From a checkpoint of a small mixture-of-experts model trained on Wikipedia.
Size: 11 layers, width 128, 25.9M parameters.
Training: a variant of SOAP for the experts, 456M tokens.
Below are experts of layer 8 (counted from 0) of a mixture-of-experts language model. Rows are named router (the router's row for the expert), down (a neuron's output weights, with its number) and show model dimensions 0-127. Each number is 128 + 24 x the weight over its row's rms, rounded and kept within 0 to 255. Numbers have three digits each.
Before each expert's rows: a language model's description of what the expert responds to. This comes from a sample of Wikipedia text that the model never trained on.

# expert 52
What it handles: Bytes within Chinese, Japanese, Korean, Greek and phonetic-symbol strings, mostly parenthetical native names and linguistic reconstructions in tables.
router:130134082134109131163140084112094109108164144133144165171099063133147097087091113155110133144115151093156098113157092104109152108138108114151124157117155160140145162112105139131135116138180180157129111155118164103127125106116135108114080153116126097139112160116121132146160107102121142117137114108143138114123162138107149108113182164102117118173135092110108127101119126147139103103111
down0:140120137137173117117101173121142130104127119141171131117154140076125152111143098137100122107111128096083173098115103148148118157144156103112130076125113135150106155129137122124156104106142123132102103094120110161182147142122086146151121150124131152112072149118123110139137097089104153135108121100171070110083153108169085163116129123110108145125111122151146123108126102145103136146173
down1:125093132151150109166157135163080110141109130121114118140159150135155105139132110101146161131101146154069144132113125149149137085142092094103153161183114175150087138153143145134099128105167104114116176103126131123168133106106140137124132108106152118135123128151125113080063120186133105115149162130110162107100134134127112142121140122154139126143123106096125169095132133145152107098157
down2:137167121159151099121120154118147098190144150152133101115132112149164143134128133073114109101134146100112143114079126117103175134143146124179091133199123068134097125155121143118107152133133093127156155071119116132099122095129131108129087112128108137108127130112138174132127080098114139135139120124145111118137105134108084125146102117111106160167124134144154153105155089106121126113141
down3:149145186103103140158163124137140178164125175129111101116133140144115099104121133148129124138129143136097161096137111108080104117122105111117137125136092109124125147085130172112123163139103107116130111139134103130119139124182130127107121159109165111168150173164126102118106091079110149161146182113121166140119111109088149120109095153116134137112165145122132102165091092090114122103142
down4:111141160135121181157100107117111096131150116091128099092089141115108146136128107136123104111134121143138110154112118172139128162160106129125128137168103146128113127149087151090076127133157088137134116141143122140143144100138144084134120162153113105114098148111120104146116108090142113105142075190101084111136122125164149090152086104135111135157145133153140096153112149183169146147131
down5:141128134159138118081096149094135159134129138166123170114148127165157119152108112132144135133102175054132155176161129121100164132114155139153125099115135081165127092094117131109154094137145116131138101094157131108147155119142133144126107130108136125107115152141160117082145105095135122145098169123139119115140133145142106104111132147160157147148075162120102147140067118123086148137151
down6:123150115087142140120137104142135135119121091108132140147133099140150127118109148130096109164095126081080050135169147128122142113131093135193143163101127138116096140117116085149123087136130120146185121158105107099122146143126100088143152137141126127079156123157147085130135109144114114158160101094124139159087149111129111119141109181098149118129110128085111124098134133134151149112137
down7:117089130131139131127126133156160088129118105144110072138124108119110133136238106127153123132097138117107144191069104132114117208135145126132131162113129119137102129100151147131134141125117156151080100114125113150084085141130135140166106138146128108128158139129130160141129139206144137126116144131117142148142113132166109143118140115147133150121140127128147147157131145129137136145114
down8:160159158100118154094129134173144152148129167127138190103087167162096160155129133136105128105139153189116144136141107152167130123112138139132132078152117183146103113130095152114100130137121096131061143140134142150152156090122128119154136122133113154097145112148170131162119139071103143157135131108147129121111182121138097137102153124141132097122134119130139105110106114124098130140115
down9:135116060154135099153105142163112076120146130121100129149107126093150116130052137132134106135127131092153119149128077155134156109148114092164115190102113145121138119101152108126149120138165120126181097155088126130104151136106109097110133126148114108165145138127114113167116154133170127142124119125091102124128091129133116133149168142127138131161131121113105126081125190146142118110131
down10:143123127139134131150137129135094094143129126125175093122152128086147121167158124124161138077134110096131111096155120159088111167139173120085104160175143093113169144107099136138140113128171139124139114087102099130120068104134140108115146113131166134112114140094143132122124122130119114104109120129179082149136123130133126098177134110101092113069095129137100171123119140109128168136123
down11:099136094137169116115100122127177052120167091122175074112123142146119157116138162095109126101135101124092129118109085128150147121111146124095132152093120149133132142103104124172134157145119151083122085131120089125156140113122112116111132099142099141113142101134117100125151102135135080136130160104110135104059145120097134102152100103106140143133108148135100093148114144144096129117136
down12:106101127119130112117111131151126118108131131125126146118137143108132130119090134109111178149161150167148110130105128150137132179143106163085117146082155119144145121148123107151138135128128079149084116150106165154103149135155100127037120141112062149114084142115133112088125141103166128140138102153135173109133162111151102108106124094129094130152152116099125115159115177116134114131154
down13:106167145135121167114105118150188145141099066126146141085119095167120166119099151126124126161128153152128097075118129164152160129147117118115104108082137139124128112159121124137142104108111131166141148153116087114144121173119156118114157110098141134098085096091087124085152086138107117151142139108106189128136139105141156166118135109133109117102149161139122097114141125135129132138126
down14:073153123091125113143132111113141124186132116124089110148179135112139123122163189085124129158136097129144132137157146141130089088118104045141128166109117122141130155168125156108124135130133134140110143129126076134166118127165075134136084147131138111145101147157096132114144159106145105162157135109112103170157158151131132148128124136124124119127181116119120122146138157137146114108121
down15:131150151106145136133131125107151130125106120169109136130083107126097157167139129117106141105109140173135106138087153140185121101140136111177103120109160155161143085105133158120109084096161133138113150150123130164127116145117141141188108123179145113092104121136123143116104114108114128105165140129119126168120108194122122156132121100113092134134136101117129148117088104063099159135151

# expert 37
What it handles: Raw byte pieces of Arabic, Greek, Hebrew, Thai, Japanese and Chinese text, usually native-script names in parentheses after romanized ones.
router:135121116114110111145145110113118130126153113129152131132100101107149103110071109138094165129075135159149114111174105098099120102113089087168124156119148158113124113123122154093167082111157147156152093124099146106114148114158141133111090156086112122105118164156096143141172141083142159119108116109130118110121154173136131082126163158105127108154107087118123135090134134105137106103124
down0:167116116140128102117143155101143095140134102102129153146145132139166087112127140123135140128149120084169108134148150143129169157153126104158143204134141131141121153115164153098124152122113137132159138102115126108089123126119137128152154175116118152165091127105137100127141137130208112134095112063138112131168140146132163104143164166146106133128123107127144113140104115111157152096178
down1:136111103125139137140121103176107108107156099073130138154167160142135120146129113122147146113120141137152100132121124159136159127138149109161155122159099125136139160150131065187078102110133122143062152134169168124110116095147135148145136126083141102135136103107156122122102142130156134130121161089121154150111136122099129124100134147102108133163089148162142166086131123172124108127174
down2:142122167136129120144127125145139117111114114108152204177126106104132134109233121133136164139112175128128142128103128155137145127142178114141119124076144125119122132108102128143102134110112115142060148146122131099102130119153153117129139121107121130162116110034135118137123142160135123104120134131130127119146150118117076136105125131119100126125148137144133118193118125132095145132126
down3:115121149119168115087122112144160146129145143150131078153117134129093096122147123160144155163148120138119135152131077134152122080179113132126093126087074127105139125156101136151164099122078152113147146144129115126180114110105151143103128115124124093125119093136188112126105119118131132153138130134155116101142103130158062127127115121178127137080135115154100128156088111126115104093145
down4:166139158124151122096088100082147099132149173102092099096153132154119158145167143143169109116147119145090133167116155159120120135161139154162138108162144120135174127156113127137151101128119112112094168129129123146145167148099057144126139118150136122112098107126135106130127073143100134158121161138122203108110115142139161113103143113132158128133137117109123149155103111153101138136123
down5:121120125132110076106124076125114088140123155107096136122081126111151123143058188137112105088148162101160141114178138146154139115180104099133140143104172122145140167142137098152132113127148155127133127129097101103133153118148127099147083156137155114157119119145154094104126173147138144129171130133136133160128134114144098138084133113102118132140109127084124113095110145166136105147132
down6:134130145085096096138107113137131137104128112106119195087123149108098144168094163142134149069109143193133143152115117125117124086081126131067111104146134108123170129126122162145143140150140095117169153154130145138158169134122122117124151114110147085128123182153156133113078177121154159120142115129110115145117137116128144090136131102139145114116123161146136115150097117107154131132133
down7:121102080191138154111128151141116168120107098151115176123117094080136115119095120133119106118117117116086101111131156138127124166125136102053125167115126104122130158127131159132135147127144141123100086151127147120096133156103117133119128131139118124148142123098099168115151096097132140145134149131158155156142173149096124105161150116121130096142116149107183142128092085161185108127103
down8:128165227146115134138141110129134143120120103129141114118136138147147116109138116062102156134165111194138133112109125128116110158086130159114094069105115105136122069137164114175122115134145104169133115089154124147131139144130136133089137116109130134091104126137121118107132137066125137147113140141121164129129139105109140160149125109142110113134092122173129127143153141080129113144144
down9:142082067130118141130130138135146125112107134114121133145126101099124144116121101137113135144083142032151143149147095087104113117105110100140162223106127163105127148125131167129134128106168156132177146132136171114136110119103150100106148150167142141106122145145167142145127112123160142108129143143147096101128113137113119118113195115114110118137132124131145150147128121105130139144138
down10:121135000167152124125149130115157040150143126111126105147139144129130141165156121097128119111122134040120146119093106119141118128140152153094133189127113117126094154137154115167137157133137145132112133128136135127102148147088121139130141120146118142150135130102115130127126127138114097118140145144110127132123103112083130147116138136160126153133124122145130136105132142124113139146118
down11:091130103137125160141100172136130089115097078102108194150108126118106094140143147144137147130116154169155156143132102111125138124167111134111142133126115151107147166119104142118117094133134117097117127141112112118101112115126093167143143137169142107131100114118150100086127144126090103107173114154139173128120098143159159122098117142126152111170199109132144145112112178087145124159112
down12:097164131169152165107154159113135119132157107152094112091155121121127116160124133161148095141138104136175113119117150181083088140106123120125144164107157164163093061121121162137123088100143114122138137105107121104129157139134102111149075134107150144098127116155084118091150106129125170153123150138103126086123152127105110106110129129111113147160153126114104111095124147095138130115162
down13:131093144157114126121119125089131074150149106156123126132102180154149115103144059124130119136120110153165136083127116134133113099086139112124160120133119132100105126119108146119169118100084129113113119119113114118117147132077144148138139158120179123159111127092157134138112130172164095114129161086070123108147115114084111183153128108144123105126156138127138162165159106124148135109100
down14:138093163141119125119098110093147113135135093092104144117101101093200106119105139145153125138173111119098157172109074093130135135146108157101157055131120113105101095134131130100103144120082170125157095158127155108125135117101106122119144122116134111155133138165093097095128101146136126135117139153102147116168134106120126149136097113141133151119124151113109145126117069165121133137103
down15:127151162131153143151122126113096138112122075100141093115127127128145121136080117130151143150113158145121115088115082119121149103100096134138162131141143088127104129118073176147133095100137121096117145115136128183127162140113091149111118156148125162135105166154112108110147153147158088156116137144165102099157158145148134168178146120161111166118117126136143087139144142087139161165145

# expert 34
What it handles: Continuation bytes in Thai and Devanagari text and middle syllables of foreign names, like Ash-ut-osh, De-ut-schland, Mosiash-vil-i.
router:142155119097110121122077109127132098138160154164161117121107070132085096102114151146159104109119151133120113142152100130137131147150118098141099150089120188115167155102129142116130128122145178170118123137155136161162135068126119084117076160167120123166094154122128156168157100120133119102128106154137127139151144175103130107147146134122127098156125124095104108115122127116147130103128
down0:106157123137133180161118153091095114135103078120131115155122130139136097101129128161150146176096137117108079163108104109131140135122117097147125142181118175133107119127130154111175128133166124147147148140115113123118098131171133123143107101155123133091083149155146112159125147127172113073118130184155158143098127165169106144110106138109117146117103144161112166162123142144148136133115
down1:133143108121105142112120174109172162110169130072114103101131138147111132118135131161149155151096151114067121120135089117081095097128141117155122130127129104140169105116130149108112121140177149139145127130131120141129134095136160139106162157169155135174172106131156138124110134103147176161118128147131108157180140129130181111129123142169129144135122149060129131135155142104133154124155
down2:141131101140156098139132150127134170129127096134112153139112140110129092138041141108139145150116151172145098137127108143118106112104116100146128122101112134144117099106123121105099109101142167132106134146140112154161080121104122113133169154164110126120142146113121132118096148142122151168138159084133137091148120121135109183126098139135103129169126130168173136123110148048178147140105
down3:118113100120142145085113128157130147127168154135128135144094165053137118125156142128138132126128125087125112122112110135123109137165087103127099129151132123097125150083137134173153141132114150180174135135116122097165108108129125108157136105082156162138143116129099147083159088161186140138157097099126108150131148087129132146133167076104093127116106098093119119139157108131131128145130
down4:164104124101112100103105160119148088169125098109110151120134156153107146148121116108089152118167138093112145149063171097131165121130117119115130089103119086097165149122128150096119104124159167132131144107141153124115112084131120134143146119092111086089080122092142143147133113117138158143148128126118130162140066160117143089147101163129127110141113133145103132155102135129109125120077
down5:157142084148108123141143129122089110131142146103086117114146144112133095145109103164099143184136112106161099138149119102120106165134119139150146139150128115165146089147143143126144101161153150157185097116123137104158116118130115154083127136095096158114185136077129085115129126112127125118141130123149112075125124130081087107108151122145061151109160123131136130142161134118127095156137
down6:126112102106107110097147138110091102059104135144137152120131139070148119156151114136126140137131186165150163120124156138169140153129123155147135130142075154139118095119174133150136121153103137158117157101101160120138115112104090158104129128135166126130146098129146102128095114116123135139181138127117165139162130109122108090165186099152132166133145156137131142139134097126137153164089
down7:151132050123142105141121120125147105096136135101133092138148157159121103143135129122080131148095138113118081141104113120109140146155127152095122205126153141129164162140126117141179089148132119130134130097106128140141132115111146101107096150077098161114138094149143131098103134152147176152140140162126155096092124122128132141138159138109123130151172118175101170140135133126096131150161
down8:111141139115156095112161091153154104122090061122120142123094122144113150123147121156189153137141119181113115121153106151132099153134084083135119147115148118125119130072130127182083134114168129085110147150173103123156133145121168139135111150129135138121125133114125099121119089105109091128134157122117110113119117111094083141070133104098126138117128122139106117159132128123153142106080
down9:121169125099120168112103087104111162128129110153137135122132124121113146174140134177131160123156148157107143149111082106113096119095144122103130114169144111082159110126139095168128115108135132136134149152114144128129146121144102157158206140116087117138105172114169117113133115120121113109131114131118170208132140170134119129129075140149128101102151102092119108120150109126154130125103
down10:123117162072133100122093149143123117118130172112138130142088157128107130129143130111175086126170121170114111131121141145110158174105125162133120083147141137106158124168091134096157122117122130134140154159071128111169116132104089143132150154080181130119111124144160129121134121149087122097147122169133168113069145167131108132115141124097120148130161121101130078148134127137128114142120
down11:105142088138130132095118091142139126116157084106094140129118101148167161122151104105153138106117100109096153123170121163118153102094168178124126093111110138159117105093131131128135115181132177157150096123114135111152170097147134149124113133124104126127110146144105091133147091135159130148120088096117111132124097123093147098096107129070130139101135155080128116104111069123116127117128
down12:170083122091099136155118137103156146104146130097121162124139123133078076114065123102140144156142134106113153097124092128125155144101085100103142155123148114117175109121108116159128123133152146155156133124139162121138108118121165092143148151144113124117163136119129138096185098150123122174089122153121118168118164104119158129152140150157150125130139104140134132071145102108159094132106
down13:078119167122101145072160152126121101116127154136117119076111117148120115080142157159118146137166110116182144123134150129128153131120159145139159112123095156086136099138134119152130142144116126095182139132142155101171124128154108142122145122102113144149128102162090139132171151153143146123134134157109175141127098160127157129158173144078171132111130145160124142150096129155105111168116
down14:147144153120153124146090150162122171078135112167152166094158128145131119146112139117085134168071094126145176079147119102101146143105145143141146148147121129134112126171119131136145131116126095112145104098129143135150048136094111088129106120157115163070136143135131146129130153116131143154124137131179131110157133156130118146111120143128107107143139111125080111105132112082129147131168
down15:115105153137149127110115113118138124132089127087128104145101155117181169117133119116114122092114139134137107091128049092126133146089166065121200108105168118147141111156105179136142127128100116157158118114136158130139133139150138123120127115164156105136130134139111107158129121131111188146120138088138094143116176133135136158131155131112119118138138189119143090157105122128140135138136